From a checkpoint of a small mixture-of-experts model trained on Wikipedia.
Training: a variant of Adam for the experts, 501M tokens, 7647 steps.
Below are experts of layer 7 (counted from 0) of a mixture-of-experts language model. Rows are named router (the router's row for the expert), gate (a neuron's input weights, with its number), up (a neuron's input weights, with its number) and show model dimensions 0-159. Each number is 128 + 32 x the weight over its row's rms, rounded and kept within 0 to 255.
After each expert's rows: a language model's description of what the expert responds to; "gets" lists some tokens that make up at least twice as much of what it gets as of all text. This comes from a sample of Wikipedia text that the model never trained on. Tokens count by the router's weight.

# expert 50
router [119 135 169 123  79 125 109 134 151 100 109 145 153 132 124 151 159 146 127 157 160 159  81 132 109 163 172 192 169 127 136 102 151 180 149 143 141 139 128 106 104 194 124 106 151 133 125 157 109 134 136 145 106 146 112 160 108  83 113 116 143 154  89 125 131  59 126  92 136  87 136 138 119 133 152  77 117 136 160 126  38  70 167 142 162   1 187 125  90 118 120  96 145 157 175  98 125 151 105 203 113 105 125 124 162 122 194 116 151 194 122 116  96 122 103 105  75 114  20 165 109  86 121 123 114 142 129 112 185 130 141 125 143  89 118 142 126 158 124 124 126 127  87  69 126 183 111 135  84  70 164 142 131 132 142 110 117  64 152 102]
gate0 [108 131  99 122 168  49 166 127 153 122 158 112  91  54 116 179 162  97  84 101 155 110  99 124 156 132 180 104 115 136 148 108 158 213 149 117 150 151 150 110 114 158  89 137 161 126 105 175 120 131 133  75 155 153 179 101 118 133 154  81 179 108 107 117 149 156  98 134 171  68  73 156 178 155 135 103 136 189 116 163 118  83 119 192 138 100 120 108  82  84 114  96 145 171 118 114  76 151 108 150  92  75 129 156 160  46  87 156 121 141 116  96 125 111 113  88 111 183 147 113 161 144 165 122 109 115 156 131  62 124 111  96 119  98 105 137 115 108 146 121 104 177 177  90 136 162 113 134 184 149 132 117 164 175 142 122 127 205 146 173]
up0 [157 164 114 120 150 148 166 102 118 138 153 128 119 186 111 141 105 121 127 128 186 149 160 146  99  76  80 136  84 151 157  72  76 185 178 122 114 126  52  87 142 169 103 123 177 159  90 140 134 164 157  82  58 140 128 116 151 137 150 112 172 159 157 174 186 171 136 174 129 139  99 136 178 103 150 125 172  95 179 140  74  85 137 173 131 143  50 122 136 119 149 103 197 101  87 152 129 174 117 181  98  75 158 129 111 125 148  84 158 104 126  83 100 100 104 118  37 138  88 180 128  96 145 135 165 109 168 164  99 113  53 157 131 150 123 157 124 119 130 102 168 136 108 152 151 141 122 113 143  93 121 120 121 169 130 146 134  95 154 123]
It responds to: Plural suffix s, es, ers, ies attached to nouns, and whole plural nouns like students, players, plus other s pieces inside words.
gets: "s", "es", "ers", "os", "ies", " their"

# expert 1
router [126 177 117 138 123 174 107 138 138  74 143 118  99 143  80 111 161 159 130 150 143 168  91 133 108 122 207 151 151 121 145 127 152 172 152 172 160 137 131 119 174 140 100 117 137 150 137 148 103 152 131 116 134 157 128  88 119  56 152 133  93 139 139 112  75 145 119  88 115 115  98 131 152 103 170 139 132 153 148  91 106  60 157  98 186  24 117 124 102 153 153 161 144 118 187 113 133  96 116 179  66  83 127 171 146 161 208 114 129 165 175  76 110 138 113 149  92 201  61 116 127 108 114 117 135  44 131  82 118 144 121 109 150 108 160 125 159 150  95 123 106 133  56 113  81 192 188 115 104 136 157 125 109  77 146 131  83 121 136 120]
gate1 [ 82 118  76 105 154 104 114 157 114  92 184 120  97  99 100 121 150 157 124 116 103 157 144  22 174  91 137  90 116 144 123 138  98 137 148 160 109 137 181 127 167  90 124 133 149 170 134 143 229 152 131 145 166 142 140  97 105  90  94 130  71 152 124 182  98 102 133 131 142 146 148 123  95 165 145 190 121 217 151 161 119  95 108 150  29 111 138 110 135  95 137 155 154 112 155 131 179 156 154 143  97 152 147 163  87  88 153  91 161  98 139 164 138 125 177 149 105 214 108  96 162 145 119 147 141  64 142 143 142 151 134  93 116 117 177 100 109 173 185 151 106 110 151  87 106 137 119 157 138 119 142 147 136 103 147  82 101  93 170 105]
up1 [125 159 125  94 155  95 126 115 140  98  85 150 151 107 111  50 110 118 162  94 130 128 109 147  79 145  75 119 140 121 160 148 112 143 151 154 102 116 123 163 134 134  66 103  78 135  64 176 118 158 132  99  96 127 160  85 133  99  81 153  79 155 135 167  90  86 157 109  79 111  80 136 141 143 131  92 135 103 119 166 101  71 175 212 153 146 107 150 105 132 109 181 166 103 182  82 153 142 175 136  58 137  98 157  78  73 153 156 163  86 125 131 115 166 150 103 101  83 130 103 112 130  97 117 154 123 102 125 139 150 208 149 143 147 141 105  83 198 115 108 140 118 163  44  82 112 121 135  92 110 152 151 154  81 178 157 115 120 155 174]
It responds to: Verbs, particles and infinitive "to" after auxiliaries, "to" or "not", such as come back, go to rescue, may, must.
gets: " to", " is", " not", " out", " can", " it"

# expert 45
router [131 120 150  85 145 113 101 134 159 116 113 137  98 136 135  92 143 150 104 161 148 166  78 100 126 163 148 173 159  61 149 156 130 140 141 132 153 144 108 140 167 114  52  91 122 126 158 183  91 157 143  86 132  87 163 100 122 140 144 158 108 193 133 127 133 137 149  51  82  96  95 136 155 134 138 118 151 101 127 143 106 112 149  84 113  15 125 157 195 100 143 135 138 148 152 119 174 142  87 159 118 115 156 145 106 145 176 147 180 172 106  79 113 138 169  59 111 147 103  92 105  98 144  78 111 139 106 134 157 138 204 139 177  84 180 137 159 183 121 130 105 126 126 114 175 208 167  92 138  73 172 111  89 154 131 103  93 109 144  92]
gate1 [112  88 138 105 186  44 119 171 130 159 164 149 118 114  75 107 121 150  91 170 116 115 116 174 162 124 128 165 154  49 100 129 104 125 119 143 195 139 123 106 111  88  35 114 167 165 116 147 109 138 114 108 113 125 134 141 178 144 161  91 158 108 164 112 113 122 103 110 121 174 150 123  72 131 103 132 140 194 101 164 109 151 141 145 104  50 129 111 115  79  96 127 180 151 127 137  99 154 136  41 108 174 101  98 110 103  65 204 175 137 152 178 179 153 155 142 168 123 116 122 142 117  93  93 125 143 143 100 146 108 183  82 129  95 128 150 135  79 134 106 118 149 139 147 179 128 128 128  94 117 122  60 165 164 140  74 149  99 104 111]
up1 [119 148 165 128 127  76 115 140  56 122 184 198 152  39  94  98  73  94 140 140 133  70 127  66 138  91 124 128 110 194  96  86 130 111 150  94 135 104 132 114 122 179  95 141 150 123 152 130 147  87  86 155 160 108 138 156 125 168  95  96 167 143  78  52 138 107 174 147 120 149 135  89 209 145 108  84 101 190 109 129 149 123 109 117 100 172 125 135 171 105 138 153 151  49 115 163 116 119  99 150 166 121 138 136 137 141 167 161 157 120 103 145  95  99 110 176 118 107 123 129 139 137 161 101 121 157 119 105 121  63 103  96 166 125 110  91 176 139  96 102 114 156 120 152  73 130  97  67 110 120 100 136 142 148  96 129 130 214 104  82]
It responds to: Final suffix pieces of longer words, like -al, -ical, -ation, -is, -ide, -s, as in dorsal, vegetation, Synopsis, peptides.
gets: "al", "s", "t", "y", "ic", "ing"

# expert 57
router [112 202 109 129 104 132 113 105 151  79 107 142 107  85  83 110 161 103 141 143 153 232  72  39  95 119 139 116 162 111 160 165 148 128 153 154 116 167 129  88 143 145 134 143 150 161  90 147 142 140 120 148 115 134 128  98  88  48 169 114  91 139 158 143  93 113 122 102 143  28 182 129 148 117 124 158 105 165 164 135 110  75 179 148 180  80 171 112 123 107 139 125 154 154 129 121 149 102 137 145  70  97 138 148 131 164 166 137 163 160 140 107  77 157 138 113 109 154  53 100 157  98 132 130 115  53 136 148 137 165 171 131 177 116 146 103 162 167 140 138  86 127  79 133 136 189 178  98 124  85 167  89 148 125 145 107 138 114 152 109]
gate1 [133 141 141  82  79 155 153  95 143 124 146  83  77 131 164 134  91  99  76  88 137 134  83 108 122 126 122 125  99 112 175 116 205 125 174 163  58 171 107  74  72 135 155 140 175 194 149 139 122 217  94 149 102 106 137 157  68 101 157 144  89 147  98 139  90 110 112 143 140  95 158 105 126 146 189 166 122 147  94  83 136 182 137 166 144 139 133 125 152  97  94 122 110 114 103  75 135 119 101  73 144 151 162 150 142  98 214 110 135  73 120 126 116 177 130  88 159 110 130 117 101  69 127 185 166 144 152  90 199 118 177 153 143 139 166 152 128 122 162 147 116 160 129 112  83 137 165 107 107  76 132 121 121 136 173 132 149 177 155 127]
up1 [147 118 123  96 103 135 147 143 149 126 135 130 126 126 101  95  87 106 131 135 135  64 100 103 139 146  98 131  75  94 140 143 147 184 145 186 127 142 121 112 133  98 145 170 158 134 174 167 143 109 160 178  91 104 123  76 127 134  92 167 109 115 112 146  48 143 130 206  61 127 128 111  82 142 130 166 139 148  48  75 196 100 144 147 115  99  95 163 185 126 151 147  80 113 138  90 126 127 124  90 141 173 115 161 101 117 160 146 180 171 130 110 163 185 116 146  82  96 161 114 147 142 120 173 160 106 134 125 196  99 133 161 132 104 119 153 154 161 180  82  81 106  92  71  93 118 116 211 109 143  96  86 127  94 194 117 129 167 157 171]
It responds to: The word to after verbs or adjectives, plus pronouns and auxiliaries like he, can, would, was, not; also first pieces of surnames.
gets: " to", " he", " He", " not", " was", " can"

# expert 51
router [131 125 145 106 133 155 113 186 144  77 130 122 141 143 106 109 131 126 171 163 111 224 116 164  47 113 158 162 117  75 117 138 116 132 145 165 130 167 104 135 129 122 157  59 131 167 182 162 117 133 155 138 135 111 164 133  82  69 129 154 161 185  75 147 126 128 117  96 153 123 101 114 187 127 166 164 151 172 176 139  69  86 177 144 178  90 142 163 148 140 124 154 127 166 152 178 130 158 175 181  57  77 138 146 135  72 156 109 193 122 129 125  97 127 136 176 117 152  53 110 156 136 128 115 174 157 174 107 103 139 114 125 153 146 177 101 160 161 125 148 130 125 112 149 167 189 176 124  97 100 150 129 112 135 136  84  89  81 123 101]
gate0 [ 84 179 137 128 129 145 150 155 162 109  66 155 143 143  95 153 130 118  97 177 119 206 141 145  95 103 137 129 107 115 170 122 155 136  98 142  81 128 153 185 163  85 150 111 170 173 161 104 120  84 115 162 151 118 134  66 116 125 118 135 164 182 131 134 131 100 218 142 108 166 112 130 140 134 129  99 140 143  79 101 114  50 175 209 151 121 131 138 131 162 135 162  99 187 172 146 116 164 147  26 101 122 142 110 127 121 108 151 158 114 130  98 115 140 113 163 161 156 135 104 126 140 143 134 120 177 114 126  96  71 156 172  95 133 134 159 117 109  73 223 113 112 168 153 110 113  75 131 145 115 106 131 105 158 129 173  50  97  98  96]
up0 [ 52 165 137 189 121 144  92 118 164 211 127  81 177 159  71 119 124 138 115 137 144 185 106 178 160 107 155 120 147 129 119 108 113 106 174 123  98 124 150 130 176 120 117 126 119 144 156 167 155 128 138 164 173 118  92  79  80 141  88 152 163 163 101 100 115 133 164 119 173 126 119 174 146 144 117  92 114 150  86 129 145  71  79 154 150 106 202 152 102 178 119 146 123 189 131 189 129 159 166  90 122  69 100 137 145  93 151 125 126  91  93 100 128 149 154 107 101 156 140 148  99 151 142 144 132 138 135  85 127 149 138 175 164 143 164 153 171 138  74 167 119 171 128 165  51 134 158  92 154 159  81 146  65  92  85 160  72 128 123  78]
It responds to: Short numbers such as 1-6 in tables, season numbers, scores, dates and model names, as in R5, season 5, October 24.
gets: "2", "1", "3", "4", "5", "6"

# expert 20
router [155 145 142 105 107 114  64 126 192 106 126 152  97 126 145 118 161 190 115 216 191 221 121 134 109  83 203 111 156 106 102 114 146 154 109 134 164 153 121 114 182 104 145 110  96 148 131 158 107 123  97 140 128 132 149 143  89  95 175 126 124 161 144 110 124 122 147  76 106  43 133 119 160 109 181 140 134 111 147 143 136 105 176 163 141  78 141 121 121 147 136 155 158  85 142 144 118 119 142 138  72 160 129 188 126 122 186 161 198 201 136 141  55 185 134 163  85 124 117 134 173 127 128 155 109  79 146 140 167 155 145 109 118 116 119 135  98 167 124 147  57 125 125 134 110 185 132  94 123  79 180 124 109 156 117  71 108 137 163 152]
gate1 [186 185 183 193 113 157 153 221  89 102 126 189 104 174 162 112 112 133 164 162 114 131 122 141 147 156 121 100 101  99 123 107 155 160 111 104 127 151 136 144 111 184 180 126 103  78 107 143 146 116 112 111 137 126 198 127 157 117 141 143 134 129 132  93  90 107  74 105 140 126 172  68 103 151 199 144 120 155 221 138 106 171 124 113 152 103 175 154  91 187 123  88 139 138 152 139 107 119 124 113  88 112 144 117  80 122 129 118  56  78  81 139 120 149 157 125 117 140 157 118 110 122 101  85 153 133 134 167 134 217 165 130 161 139 117 127 175 106 134 172 172 176 166 138  75 124 113 125 123 160 130 163 117  77 122 157 170 187 156 102]
up1 [132 136 202 120 109 113 133 151  86 121  99  69 139 146 103  95 154 181 136 154 132 129 170 142  84 129 134 144 149 180 132 155 116 132 102  93 178 118 171  92 158  92 156 157 123  97 175 100 174 122 109 109 140 146 187 108 158 141 127 154  90 149 132 159  65 142 188 167  83 142 110 143 144  90 147 113  76 166 141 122 172 153 113 120  96 116 122 129 161 191 128 188 165 142 108 122 136  91  62 130 100 105 110 149 124  81 150 159  59 107 116 124 179 143 119 141  82 113 129 145 109 149 156 110 127  99 130  88 217 118 101 120 190 133 171  95 205  98  56 119  86 139  80 165 109 103 108 131 129 141 150 173 138  78 126 137 150 130 115  38]
It responds to: Middle pieces of unusual surnames and words, such as Lo-val-ekar, Q-ay-oumi, plus spaces before mathbb and opening pieces like Quin, Tak, Yama.
gets: " ", " W", " P", "ox", " S", " B"

# expert 38
router [184 164 115 155 147 135  74 141 143 107 103 174 126 179  72 112 142 170 122 154 173 219  52 120 120 143 126 138 176 123 168 153 134 128 133 137 134 158 124 103 142 136 123  70 162 138  90 141 139 107  95 135  51 132 132  88  81  97 144  91 115 144 156  90 113 123 164  86 129  71 142 142 161 127 107 178 110 136 148 119  73  81 171 120  88 108 169 134 131 143 149 141 167 167 152 133 131 119 138 152  79 107 128 174 149 152 159 143 149 189  95 125  29 166 112 147 121 138  82 122 141  43 136 140 177  62 138 154 132 141 124 150 142 119 151 103 133 176 111  92 113  77 105 123 141 201 153 110 149  59 150 132 130 104 153  95  86  96 138 150]
gate0 [157 107 116 138 140 104  90 102 135 185 114 129 134 116 143 128 118 141 136 117 101 107  74 132 129  85 138 109 131  85 145 141 148 102 131 149 101 104 142  72 147 130 149 115 137 135  94 155 134 143  50 153  57  98 112 117 116  94 113 160 138 192 175  58 155 108 176 147 120 158 115 157 179 111 128  85 113 145 152  58 126 125 109 194 154 127 128 121 153 151 111 114 113 107  82 111 183 116 188 100 129 147  97  69 120 128 124 167  70 154  82  85  84 108 112 130 198 133 112  82 158  75 173  83 117 134  93 127 136 120  75 158 143 151 165 117 151 108 158  83 184  39 120  90 187 123  78  47 161 128  93 129 172 142 169 150 144 127 137 113]
up0 [146 176 111 121 137 179  84 161 169  84 120 108 154 105 143 164 137 125 151  68 113 108 123 120 134 111 147 132 116 124 143  82 178 116 127 161 135 147 123 148 157 173 196 169  65 144 103  76 150 126 154 117 131  79 112 161 107 140 127 114 173  72 144  65  80 131 161 131 165 147 225 100 107 137 119 155 180 154 189 116 122 165 103 132 106 139 109 177 174 172 129 100 135  94 114 127  93 134  98 108 184 134 102  77 161 140 101 158 134 119 212  95  83 118  85 170 101 111 143 138 178 117 139  75  90 177 158 114 128  70 121 132 122 112 129 156 118 112 170 123 100  99 174 124 199 145 154 185 130 142 115 123 165  93 146 161 147 114 106 202]
It responds to: Opening syllables of names and words split into pieces, such as Sa, Ha in Haven, Ka in Kaori, ru in ruins, ho in home.
gets: " A", " I", " O", " Sa", "A", " La"

# expert 58
router [136 127 155 149 125 143  44 121 153 109  89 158 145 151  78  91 150  99 148 141 107 132  94 134 111 124 138 151 162 113 139 127 158 148 145 118 126 164 149 141 168 123 113  89 134 139 133 122 107 186 104 141 159 144 125 155  82 142 157  96 124 151 118  99 104 133  84 125 133  67 121 121 174  92 203 121 143 133  91 130  36 149  94 120 162  61 155 109 110 186  92 179 149 132 133 134 128  91 130 148 127  52 116 187 155  78 141 117 176 176 121 142  40 170 104 111  88 154  14  84 118  78 132 116 112  95 159 126 128 165 144 127 173 104 184 132 162 179 119 150 146 109  91 133 125 179 143  98 113  60 126 154  96 113 122  96  90 137 156 133]
gate0 [117 163  85 102 149 170 159  90 204 142  91 156 146 178 127 113 166 124 134 149 117 128 118 123 119  65 127 144 126 130 100 108 130  69  94 132  85 163 150 120 163 115 150 147 164 158 126 141 112 161 152 124 168 166 182  81 114  92 176 150  94 138 111 213 165 124 109 142 152  84 113 136 111 144 175 104 167 100  94 133 118 131 152 180 216 167 143 148 128 133 135 145  82 192 128  85 158 145 143 120 154 141 139 155 129 131 185 116 128 170  90 134 109 101 177 103 147 175 145  89 165 158 134 225 117 166 143 167 133 172 107 112 127 189 155  83 176 104 154 131 156 140 111 102 148 133 106 140 152  81 226 159 137 122 139 113 172 116 101 163]
up0 [ 84 187 124 141 135 145 145  74 175 109  98 225  77 135 139  68 180 107 184 107 139 124 150  75  83 101 156 107 136 125 171  71 132 150 141 112 114 141 105 155 121 213 129  56 133 140 153 116 133 144 119 120 103 131 155 133 155 137 126 198  68 161  89 155 109 113 132 106 175 143 136 139 122 100 133 113 151 112  95  64 165 149 176 132 142 106 112 182 133 127 152 213 167  84  96 186 126 116 116 155 140 179 130 155  93 137 142  72 132 150 125  69 127 119 152 175 163 153 138 154 172 145  93 160 120 109 124 114 158 158 141 218 144 130 143  80 117 158  85 103 115 143 101 102 129 102 113 153 160 105 124 147 128 168 111  90  94 141 150 107]
It responds to: Prepositions following a noun or verb in prose, such as bank of, recorded by, streaming on, within, during.
gets: " of", " in", " by", " on", " from", " at"

# expert 13
router [127 107 157 123 142 157  37 161 120  90 158 164 153 151 122 105 144 108 126 170 126 191 124 115  89 158 199 156 131  94  86 112 164 156 135 126 102 165 115 133 122 164 113  57 112 123 159 150  87 114 118 126  92 157 179  99  90  87 188 117 139 126  81 167 137 148 143  90  86  99 130 135 116 139 191 144 164 159 119 176  83  56 165 146 173  73 117 122 156 159 138 107 155 154 136 130 116 151 121 119 104 152 155 189 125 160 156 110 159 166 137 122  78 135 136 124 102 143  47 148 148  67 105 128 142 141 181 140  52 155 138 155 149 137 141 104 132 178 127 118 106 111 162 135  90 177 149  92 161  75 125 122  68 123 179  99  88 112 154 193]
gate0 [186  78 104 135  84 119 162 106 161 118 126 214 137 148 112 140 136 175 133 156 164 149 143 147  76 123 102 121 134 144 207  98 117 101 122 147 153 113 147 149  97  68 109 152 137 210 110 133 133 130 131 127 100 129 103 138 120  61 116 147 177 100 131 105 124 134 173 130 186 131 139 149 143  94 112 135 158 142 161  61 102 142 203 157 125 137 123  58 167 103 152 113  97 134  92 175  98 176 132 166 144 119 111 111 119 140 180 102 179  86  48 104 143 106 127 150  54  97 145 152 164 105 134 186 152 112 151 123  79  90 116 112 149  99 210 116 125 129 122 102  80 146 117  86 187 127 108 183 116 119  92  80 160 161 137 125 132 123 119  86]
up0 [ 99 122 147  67 131 133 188 116 152 150 149 171 171 102 108 148 137 176 119  69 106 143 118 186 125 145 109  61 140  76 135 100 125 110 109 122 158 150 120 135  94 130 165 121 144 142 146 103  19 174 142 158 169 206  60  79 176 199 137 147 127 153 139 153  56 131 163 126 115 105 101 126 129 152 164 138 103 143 183 103 154 137 117 105 172 149 114 185 108 144 167  98 129 174 141 117 154 172 128  97 113 120 105 165 107 140 145 134 122 104 123 178 116 187 169 134  86 130 106 126 166 160 115 154 117 144 134  93 106 188 108 127 131 118  79 104 143 105 133  93 114 122  77 103 109 133 116  86  67  70 160  69 134 158 111 138 164 103 111 195]
It responds to: Single digits inside years, scores and figures, especially the first digits of years like 2014 or 1925.
gets: "1", "2", "9", "0", "3", "4"

# expert 42
router [117 114 124 137 125 129  20 118 148 130  80 181 100 139  85 173 143  84 208 194 122 159  99 132 118  94 176 123 172  53 118 136  96 152 162 111 190 172 112 142 181 189 141  52 156 149 168 159 150 118 101 132 106 137  97 130 124  87 125 168 142 195 125  97 137 146 135  92 151 117 187 138 166  91 163 117 145 161 153 129 124 102 132  94 147  84 154 144 145 103 169 161 162 128 113 142 121 102 135 137 148 127 165 160 157 103 186 109 160 189 121 147  73 156 184 125  86 106 103 119 117 121 183 106 105 112 179  98  81 137 138 119 136 126 161 137 106 167 138 116 123  97 114 115 141 178 147  96 111  86 132 126 113 126 110  51 117 179 100 142]
gate1 [ 78 144 107  98 119 166 132 130 178 121 158 138 133 154 130 141 145 169 147 154 130 165 155 105 105 145 142 145  77 118 201 212 143 196 159 144 154 148 102 112 159 109 141  86 151 129 140 106  96 195 151 202 141 129 141 142 129 123 180 133 120 156 137 142  80 131 132 138  98 133  74 139 102 109 164 176  56  60 109 173 176 111 143 111 127 107 149  80 124 145 167  93  71 134  58  57 161 105 154  90 181 128 113 174 105 160 180 120 157 179 136 110  97  96 142 161 107 159 129  97  94 125 137 127 117 125 107  78 159 144  95 105 169 137 216 106 190 132  99 105 100 115 115 106 115 150 128 148 126  77 110  96  72 152 115 111 164 133 141 145]
up1 [173 128 165  48 101 105 125 167  91  98 146 103 143 146 113 131 142 147 144 144 118 154 136  88 164 148  87 144 137 165 108 126  70  71 118 171  84 163  79  89 206 140 136 119 139 108 112 171 165  80 117 111  90 136 108 117 123 152  99 126  97 111 106 122 116  97 112 128 219 122 152 135 168  89 112  93 112 167 178 112  98 127  99 104 115 121 149 104  58 143  62 114 108 163 155 156 160 102  78 150  94  86 157  78  88  79 135  80 140 105 132 186 115 170 126  67 130  87 106 163 173 139 139 122 119 177 140  84 158  90 186 167 117  66  94 131 141 109 137 127  82 148 162 107 135 114 149  96 120 143 178 102 132 127 128  89  83 185 167 115]
It responds to: Byte pieces of Thai, Chinese, Japanese and Cyrillic text, such as Д or Thai letters inside names, plus some digits.
gets: "5", "0", "4", " such", "о", "и"

# expert 15
router [149 153 106 123 116 121 111 141 145 117 115 193 120 126 116 133 191 145 139 188 120 197  65 181  94 148 166 168  99  84  97 101 131 133 179 112 167 174  99 108 160 148 154 117 119  81 116 118 114 116 128 174  78  94 156 158  75  99 111 154  92 159 135 130 142 110 113  75  95  90 180 121 194 104 115 104 134 138 117  91  95  80 118 123 184  78 110 132 105 119 159 165 137 132 137 134  83 124 125 138 119 154 160 187 130 120 187  86 185 183 134 131  41 109 152 114 103 157  63  77 162  80 156 115 152 103 161  57 140 165 132 105 110  96  87 114 138 189  91 134  85 145 122 139 124 164 180  88 104 102 149 153 158 119 129  85 125 142 144 127]
gate1 [108 145  90  79 146 166 109 169 123 103 161 205 117 109 137 121 144 144  73 144 119 126  78 143 144  61 143 201 109 194 107 144 134 105 172 126 175 147 167 190 139  81 165 122 134  98 198  82 128 113 124 132 128 107 124  53 132 151 155 124 112 131 146 117 158 127 125 123 107 108 161  86 139 137 140 139  91 123 136  79 123 145 110 168 142 116 148  87 145 160  99 219 141 140 139 158  98 123 205 140 115 136 205 139 119 138 126 145 110 181 155 152  80 113 125 137 143 137 113 147 152 104 145 101 127 168 127 116 156 126  60 121  88  52 104 178 141 123 147  83 140 140  53  49 123 136  97 163 162 128 142 105 156 133 112  66 113 143 112  77]
up1 [118 144 144 113 170 105 168 161 116 140 119 142 146 157 166  84 125  94 122 106 135 135 148 153 125  94 113 141 108 148 124 187 167 110 127 179 132 128  93 137 211  89 148 132 183 138 153 128 150 145 105 150 165 120 142 168  91  83 139 154 118 143 122  75 144 168 166 150 175  93 138 120 190 156 104 131 154 143  79 147 103  88 118 150 129 131 107 102  93 123 150 118 124 114 146  81 140 158 206 194  98 140 141 138  98  96 158  83  79  91 101 145  73 178 136 158 184 160  74 181  72 149 227 184 115 120 146 104 126  96  94 126 169 158 154 146 114  92 119 178 160 139  97  89 159  96 107  70 133  73 150 132 136 156 137 154 149 167  82  65]
It responds to: Single digits in the middle of years, ISBNs, IDs and measurements, often in tables, as in 7-3-7, 19-4-7; also Arabic and Cyrillic letters.
gets: " ", "1", "9", "2", "3", "."

# expert 17
router [172 168 136  73 149 146   8 165 114  72 116 183 137 114 101 142 123 129 140 159 153 190  92 149  80 140 121 122 152 144 140 145 118 165 162 151 148 160 135 117 107 186 137  89  87 117 138 142  71 107 111 132 138 110 148 132  99  94 170 133 125 123 117 117 135 110 134  96 147  54 152 127 140 124 204  99 163 156 151  92  87  78 171 156 186  71 142 186 121 135 156 127 131 209 141 118 138 119 141 139 117 165 104 164 175 108 167 157 161 165 116 129  76 176  95 134 121 118  41 152 138 104 128 129 159 113 159 135 106 141 106 119 154 105 149 104 135 184 177 138 110 142 101 136 122 181 150 121 109  92 122 157 111 160 187 114  58 144 126 176]
gate0 [133  73 115 103 114  89 108 136 135 115 140 126 119  69  96 104  86 132 108 104  92 119 117 104 130 141 153 122 101  96 122 163 119 120 116 168  98 139 136  78 157 166 114 113 140 103 104 160 103 140  46 134 125 136 130  95 156 137 165 117 117 103 132  80 155 169  79 147 157 103 123 132  99 118 178 117 123  90 149  78 112  77 136 149 118 129 130 104 178  62  79  77  78 109 150  61 130 118  77 106 114 151 113 128  90 157 152 105  81 105 204 175 118 200 108 130 117  72 161 117 117 167 107  65 114 141  71 169 133 113 100 107  94  97  87 164  74 108 167 119 122  63 107 182  91 125 128 128 209 102 163 120 127  72 193 158 138 120 122 186]
up0 [172  95 176 136 113  93 102 154 120  87 108 126 131 100 180 162 164 118 120 204 154 152 138 120 122  99  69 147 137 173 165  92 122 128 117 135 159 108 122 174 147  77 144 150 183 110  76 158  92 119 159 109 175 111 122 116 157 114 101 153 140 138 145 172 140 131 127 126  78 127 154 115 148 186  66 126 103 161 160 180 123 122 115 122 118 122 159 119  96 163 145 174 186 130  89 179 161 124 150 121 157 105 163 161 155 109  75 161 124 102 157 133 108 126 176 164 108  97  99  99 220  72 173 148 116 172 141  91  82 109 168 160 170  88 143 101 110 106 179 134 133 127 154 156 142  92 106  52  94 118  98 120 164 162  74 173  57 124  92  87]
It responds to: Digits of years and dates, especially 1, 9, 0, 2 in birth–death ranges and release dates, plus the word piece el.
gets: "1", "9", "0", "2", "8", "7"

# expert 37
router [107 121 143 131 128 108  85 140 119 103  89 145 144 119 109  91 155 138 188 181 117 218 112 143  44 135 143 138 172  87 142 151 115 175 165 146 147 163  82 154 165 164 188  76 150 149  92 185 119 139 123 137 137 147 120 130 112 117 154 130 117 169 127 108  69  94 138  81 157 102 116 134 185 148 104 100 132 130 171 157  41 117 167 126 166  75 116 126  93 130 156 149 162 113  93  99  80 109  85 161 154 122 129 155 147 126 171  87 160 210 139 113 120 159 127 162  96 148  79 112 148 118 130 120 143  73 125 175 110 168 121 114 128 127 134  76 170 183 145 139 114 155  58 142 131 187 108  70 125 103 143 107 114 144 124  88  52 153 167 142]
gate0 [130 158 121 112 202  71 136 147 112  30 147 150 133 124 102 167 118 162 187 154 136 165 127 112 133 127  93 100 101 135 193 149  81 109 152 135 116 147  84 176 104 121 175 145 147 219 101 118  97  84 152 150  81 100 140 117 161 139 103 139 135 159  58 177 108 149 103 135 150 163 100 161 170 116  79 110 121 123 148 162  56 140 145 139 164 122 128 112 122 119 126  76 115  99  96  85 172 148 118  73 177 154 172 159 130 143 141 131  97 115 102 153  81 130 125 204 150  97 178 140 146 133 107 111 115 154 137 141 154 102 162 175 166 131 120 123  72 108 187 118  91 109 140 166 103 168 170 108 163 101 139  99 159 184 112 172  86  89 139 147]
up0 [ 93 113 140 111 141  75 154 110 106  62 134 164 139 140 119  89 166 194 167 177 149 202 134 143  94 151  96  78 155 121 155 130 139 124 182 152  96 150  94 121  89 106 194  98 144 148 116 151 154 119 146 161  97 145 131 111 170 113 107 124 131 140 109 156 113 137 116 110 165  98 122 119 173 130 115 112 157 155 122 182  83 120 168 131 196 127 149  68 100 135  74 116 141 123  88  90 189 163 101 136 155 118 143 137 200 107 143 157 115 131  59 151 120 162 106 179 184 133 103 105 111 126 123 170 182  73 134 127 136 107 196 102 189 127  96  71 114 119 131 103 126 142  95 140  98 159 121 173 152  52 115 104 152 161 108 167 110  66 163 187]
It responds to: The articles a and an after is, as, of, plus word-initial prefixes like con, re, per, sub, in.
gets: " a", " in", " an", " ", " con", " re"